python train.py --activation="swiglu" --balance_loss=0.0111 --lr_router=0.000877 --n_kv_head=1 --rope_fraction=0.75 --init_std_qkv=0.0133 --init_std_down=0.0 --beta1=0.9 --train_tokens=456500000
Below are experts of layer 7 (counted from 0) of a mixture-of-experts language model. Rows are named router (the router's row for the expert), gate (a neuron's input weights, with its number), up (a neuron's input weights, with its number), down (a neuron's output weights, with its number) and show model dimensions 0-47. Each number is 500 + 40 x the weight over its row's rms, rounded and kept within 0 to 999. Numbers have three digits each.
After each expert's rows: a language model's description of what the expert responds to; "raises" lists some tokens whose logits its average output raises strongly, later layers aside. This comes from a sample of Wikipedia text that the model never trained on.

# expert 12
router:460465562502494505441528517448461467516534521553494539460480437494486471552483507476522465501472523450478506527507516532480508540492537550522535
gate0:525467473444413509498581455530562504483518461466530499499483548471486530485506418497462477376415479523481556578459535566456497523483520483492534
up0:506485445537594551491457509498435487583517518527477536537503486466530488464476492473543525532506461540546404464509533493408505448409529479517470
down0:525524560472414524538519499500541459472488536543449521528573580617537525526521485453539478507473466471463495531525528503446511457500569587386442
gate1:503493437551532477557583473503522541467446446507471517518446518502492524492425464496471435544518498460508500528529488476522468481544531510481511
up1:555500561531500492470460505506569506560477616484552540439584459538497498529533560483453624565442548385464441442469503456497535476488430470462456
down1:515538501516532430500522518476442477520515508478479520495574515488564491605501516446475486477437592500536568496532543485486459478466489487469535
gate2:540488491545494474534439424533549539494583556474465550563550457527499563462475459511536499555501458545476463515481483504407499517540461469490455
up2:472533487495507503551489446510506487540493524536533533481495448548529450447548504539524463559512519536506506504504413517527532567536455514486498
down2:543523564522519443472513454405485529478493418478530466468490513471488506468458559519504471494578466471445486520518486466479492616449451495441552
gate3:477555590484494544495467381512472463528512489495579423525509491562458495489574384522487521419558516476524525530507508552462486533524478493501486
up3:417467490579489514542546484486517457480543488508448545568473470515459474524550463485562495416535443476532468566544563528394520490450537500521476
down3:525523444510544454512464499490437456538444430433525518490494504459544610561499502462485495447523528488459495490481541512503490482496428463486507
gate4:445493489482537570454548516545508475487464499495491503524505491499521450510460397503570393469497467507507557396464516573501530572514509525462476
up4:570435502475465560481534470565533524459528466510548549578507488485404464557528417489455484543543549515468455454401556598491544576582519488466540
down4:467524531466513536526505512462540498436435432461512502556492506482553509545460520495489466524475466600500514563510516453550483451490518476549537
gate5:517435579473469545501461501504546477544529518510556466465494533521464503455486496457534469480437533492483511454500487520550544542505483510534516
up5:486485500501480475462496483569507499500484475553515508411507497573457490465486513465557476426501500477503573496529518512518567575556571542540515
down5:484527564474519561506448518483558543588532508552489487478458503498442476513425510473579539539503425489544419507489482519497472488533496460552530
Line breaks and determiners. Line breaks ending table header rows and paragraphs, and sentence determiners such as the, The, this, these, same.
raises: "ko", "m", "uel", "me"

# expert 55
router:485451438476477508480487516486422503567456519467452467480526508527563516546518515474522510503515517473495381529483536426509463475559501568490472
gate0:473490513536564553486463480563457508503516483494463501491536531513585512465467478486451492544483478461522524438515494508486497457462524484505526
up0:492457504513534514442445485492436420561506470466527541452558512455519518499447435553465518477516473599561483520472499539512534493494535506602565
down0:539459525516473490511463479474506509520479456471556477488433463482538482548468506520490457465423488570458426491529546509503533513540509494508534
gate1:392407494484502523524515435502519495463491565571488528482542523486505437468524473545498434449517591460487471446482520500558432520535503577481520
up1:466490551506438482487478417468488450596539586508434522509445479478449503468492524499505567437487492467534498525495515502487492511562495462506456
down1:492499467498463485467471455480501455509506541488556488468508438486549493563499453501499508466493522444516524471466508538509514480485565450525475
gate2:511459528444453487500528420474441469557478504520492516498554475429521501566498465533448486511525563488454545484514501473545488433545508548505476
up2:576529515487444509584531451471409534541492473522425483539516537496488501507513467514493548480520534516421509513462530472528481539541509554530510
down2:509456496440484517478443521530525512482471494509519512530526452487471465523505484524500479534490478477433521527496511465473524574445507472504472
gate3:496557577432446528473500519569534484509560466519520486485482441483484527506481480487476512537479455512512496549549520484540443510431452535477459
up3:430467542526513463499474483605576628483609465511522559485503496535490492503506542489534426502504488490519453541492437497527465477491481478460468
down3:535482528500506447599515458442487469484457450481486482529565515469478448534459533455569544454519472465508502458518515486461458414526511583581476
gate4:558529491469454459449562496465489501489502432535504569526533544514515483564416543518520460488511590536539496527536455480516473484451549556509471
up4:518502497484580434580491562505565521481450442527532525528555506528497440569459504500540536546492597572527512497519502506553508496469506551517486
down4:522560528504497500515532439468544488538491484484511487476433501520482535561513521483535487504459481447480582497443417497447485507467434557501522
gate5:444434477471468517463463461497420519485449453469488489529472478430453486489519541550497568473527444494477451518622491496505436504497547461526502
up5:555522467505474486469486478516437463467496442506588458546571496526604525465446465511529536494510522533474572437514513508533523496437542556477475
down5:460497440496501457458474506483450512495484532564498494525456461506439433525454517476470574511484456539511457546541532473569592460470566621505484
Acronym letters. Capital letters within acronyms and abbreviations of organizations, like SRC, ICU, ACLU, GCE, LSVI, and call signs such as XEC.
raises: "s", "S", "O", "I", "U", "D"

# expert 23
router:456469455475488393527463494581455581481514426478520552498484490505498437456429491469450494487499473489481484550493461495576519496512574551438505
gate4:458481429542557472543510502538577503521502442492503466528487516523534437571447458509515526499508447476516507535425482504470524556583491434481521
up4:528496545488550473577509497479470524489524460561464538495523489579559496535486474495470437554502476504434528505481499543420464502492473426481467
down4:552516479531460481447426603444473526475415530513497485522551491543469475472548461509501511492558539454581483451454498465513481556497558474538548
gate5:492480523455470482526512475538491517475489441496505543412501464527477526497500496468528547496510474482492457535508538492546544460514497463450500
up5:484500538510561452458546417452561501485516471412540484522486494511479484522546514460514469463504447524550524510496386570480527459559498475433464
down5:433520521537512518422476474474510502570492531482438511541500575501460474490506439513458539525493498525529538510358498530465505522474518457560456
gate6:473515455513454575523529574510563508494598580524450581521532451478521483499487498546525440473437475523459426451501541537591520469546521474440443
up6:586481438528476515478572519453448510537481482438474478530459488479450520555539490474524543492482563514537523435501534543547462524515523462396484
down6:503526497505471539530466500516515480474572475589537501545497503492510457501437552561468480495474485518530464485495520519459574392482547556527522
gate7:516565484546427505523457426487495516455560472465519546541538511460528528457500407522504450515516525469423475525541479420473548510482492494515547
up7:510458529455466466530468486469530431448533472496556519511520437472510504501579455526436513482502491535464523457463567430499481474517492517500501
down7:496458495468452531477508481448516534569506499488478446503484580506501498432575566488524474424502498488532473506449490423512479506493547516499503
gate8:481510520451532505527559470496548518477424447530471497500427565486483479461484527518487471459463531492480493506504376405472497538523446455527528
up8:435551454526509526566440518509514502460582466465507510399468573501470584570473496504507556437505437494488456495544495536506481475525476443500452
down8:477483453471501516506559573507490530544491495511474523491513475494530504479496531467460437517511524577516513524504489529515477491530570494461483
gate9:500455444473478445547531459505500457541550464515559552569484494477458439499535505429470500555504552490562498462509570515494512464486534516478538
up9:516484457488461396479530497543455512477467481549524556508477466501521479460479482550557499523539533461510466514568580522498558419412525585505487
down9:503464467519549496491506488485501535538455547509484487431504519620574577492480444537506486513499536518519468478548560593479436424552463499523578
Mid-word pieces and suffixes. Word-internal fragments and suffixes of longer words, such as incomp-let-e, reacqu-ire, coinc-ided, plus of, to and with.
raises: " the", " and", " in", " a"

# expert 39
router:515474433524524562482454489526468552517498477403492472429459469467471544502461558459517553466469510485545515540473475541479594540460503521508537
gate0:532453398476517467580578496500526526464511536467451565453534435424510497516489479510404523540535543446450500584467485481512530517452558520446516
up0:525474449530513535474521491517481475529522500575499479502502462499593519494522448435561546470459509473534523428530527581549472465480499582494492
down0:515465548514458483495449512548486500448507522510520570521551525585542505526478462465533515474516516486547591411496554443553505453527445471502405
gate1:460573446564419512535562417461523530479455516527494506456476509519390494541533566514484505443518579453519514532532516420600507512516485471507486
up1:448472453532450473576479403514540550476522550545459506456439548487454469552536533474540518494473574418476577470530488470565479523482496477455520
down1:476556512472497460467491505513473594514470448441450497448460493524434496432591537461526516513524537495492517504495557492502463579451523483522514
gate2:453570458546536468499546510479480477449550462501533560535504414624494521439533507492474450575486505526533448574477510479517528497469497547522528
up2:558518508526496507490547584498456472528496554498532468438499581496532488466494512487499522461413512458580499479472449550497468580458478486526507
down2:480452548492554482495538484601500536497473463472522481495516493479538569512519546455511490533528492535477511484442508538527518482542529561508490
gate3:594534542500523538471460559507547497496588440510477501511519510546471504567440515465484458459504524512460589501507448549469506499564585482471451
up3:405516467454527505563459533512569492485500500524551517541525596506472464556536557483456527579458510487434481495506539502533482493417524472489490
down3:521436516510500482544561508517457458428500556536576517505523535528506432462489522500559474569530432527534482520450543531520476525442466472523440
gate4:489524494459444475521471440481548473444498538528512483478487511551543470496503543466517506511510494534572482551475582520470521518517532466474497
up4:532527514535562497499523508501488488485495470491517590449459579479506521509516524467495442417462502466487595501491498554479520441429471530509498
down4:501482422469578528520416532498527461548517447453416481534487498484425478567565502566470490414487468506470535509524516557493561477419407464512540
gate5:498548488584452480501480557529520491529557555565480481486496432572482558519513578340586512527513545538533516434534467498535494541425500482562430
up5:509558500525529536519531463485511487519490518524500532551452553461557454430503519548488537528486446434514492528436550430482450484535525526497524
down5:454480491471505499514486427492462530503489504509519509559473476513444424484585551623468456480484501474490471498527491486542481479514514540508439
Auxiliaries after subjects. Finite verbs right after a sentence subject, especially has, had, was, were, e.g. "Springfield has hosted", "Kraft Foods had reached".
raises: " been", " previously", " a", " given", " r", " not"

# expert 20
router:538536411503530495506500535536468538480522499473527496502473544503542512455508512541494478495545545525464547514603419434392536488535435519503511
gate0:547517566482532508535547534485508484536526420477399526509532583534422537512534530424516511491528552535449521518553394467469437576455528514489525
up0:484453504484511494485478561493499466508496506472433496463506498478540513514457480443435510490465459462506435526461560553538518487436574474545578
down0:477488547512472510516559482506526461556517512562463454411449531529466465574515472553489541498543503451517508535511496471488543514480512546499537
gate1:575455459506468559545511527510483553444594466478504503627487455528444464460495457508505459499498515456523482554440502465458476578516532514529475
up1:472494553484504410497352548503440472496414524436456461509545459460556452543460535528521555494480463476463521493534558517564516419440519473542512
down1:463596455479436543418430481497465476463441447484419459433508503545530507537485490536485432551579553510524554497516532474480547508458540499506517
gate2:533570416566537524560468464464439579536462520539528517513474525525479450473521556445531467508467537479519504511519438471471450482549483507454398
up2:496517430471513517516496459500497528509573505498416483488493532494538469569458489501544604448499527423574374499492467539501492495450458486501557
down2:542511441486453466443501503511503523470410490445494468427518541560465476468474450511495450478524528519533469545487467494594523543507505546528549
gate3:421491475489459455491491497471442440560479450484484549485512464513507487494522449500538437424451510580496523501570470499505458497510470461490525
up3:594512501432546528465489521494567480491498567483469500569487535502485500540502555444436540490504539460485491484375512480533471495455480533504484
down3:513470493519565498494519493541468492525489497544505508562453538499564553528555443507488496490493467498448472493502530581535531451448527507516486
gate4:487474512526511545563543498489560545476501447572536523560463472465455469437469568452502411496540524529484495541562487446511504517523495498448493
up4:499493510537480511525561509443506515492514442571539515556487446488451468491494555462567391471470543492511489530551432498537483525554529513417525
down4:459509494545425532454538500441449456534503556470554480506528513491534516483477552504483520465510554495496510555477546410444529459555505587470544
gate5:557564478523548475460495526547545505531543478562523545450545498542473562515560543450469470542557443532521495472520471500534542487442458533565556
up5:463485487493495502491532426472545524439438497520500517501453479464457480545521469516544504439479493491561517522445534570536463522525574527461450
down5:525560463604513520517519485565504493559504529485489500424542505545524511532545527457444569539536525483469450489599466459486500515473487549547512
Line breaks after headings. Newlines ending titles, headings, list items and table rows, plus opening quotation marks and dashes starting quoted titles.
raises: "\n", "19", "-", "F", "and", "s"

# expert 49
router:481504464463411510473470500392455477453473485495559450470482489584538562495590496458503482424523525493549509518532575419496499521458478511508485
gate0:461493514532505495479488507479431533594473558469530491445512574462518548493444523501463486434497522457543501501489569481555544512486472538530496
up0:469498518586527521448486439496512546462512569597506472429520514476507491527472473573521543464550470489497462554548437498470507548526503425497497
down0:528521572530501575452525491526478579492569504463528541481500527488447492398536510485505569542533489480522512522535483444499471507557465489515556
gate1:453451490539505593466540486467507522546496518469535492527444511492553473515454503462522467493456554499524484555535479481504504493456510474564420
up1:533492515470505490497522472479493478416459485473447447519556476492482510480523459528507529509598531486460475555505472480480514527508500548433519
down1:457526494508491505495514508554489435505515434530521519521481514526524487568487517534506441522518466521463506481475536558531495516433520465546444
gate2:530497485421477470496440505506546470498550529498517443527528458456563488553516480491522532459479474550506425515504467444609571528517477555567476
up2:552506550481544577518503502571500513499507404487556588494457502564524470497503550558521473539525485448474518492512485571455499526464526441534423
down2:423513461449459450484455528567467526458500487547585518556532545499495518577484515463508535489531549498475472567531462597526451534578520428497548
gate3:532486458469420519416508524582505508546616470560429448553484507565506514517493529465508443554506537541467496526486485462450453483581479533411593
up3:549476398547478527435501528462480521494459434476537511516462438416427484562482484497512540503529509461540531491550490513403473565546478494469532
down3:505516501444446508522552499512545500521558504469473478543483478472456475452434525538476568509505507501541452483466518503503525475468494672575542
gate4:424462511479486481483523510467524551459596529392457460527538471553497469477527434464501526540491480431529530518575536492504493461484447438520500
up4:538481476612555545454541422461510511488502532479456571514552432489450528537465487489542510528581473561507502497486397502416440535503500436490519
down4:515441442449534494571485494496472462456431524451485537510509523504476464523516523512494556514445512446485479542467485530480519531463453545511483
gate5:467510537510504526527507460426441515502425561498493443481512562569520553481510571449432422424464474439470565382486473486465522507573480467510500
up5:442485457441517548498525526480480508518496500516460426489465539560507579536462495516448397478485468502544475438488472470444467515481481487455510
down5:492453502474464486536540475486450513456407509531517509528378494451437445553501545445493488560509470467481439502510495496548465501509523509489508
Initials and name starts. Initials and first letters of personal names, like J., A., R., E-thel, plus name starts such as Mc, Sir, Albert.
raises: " and", "o", " in", " the", "s", "."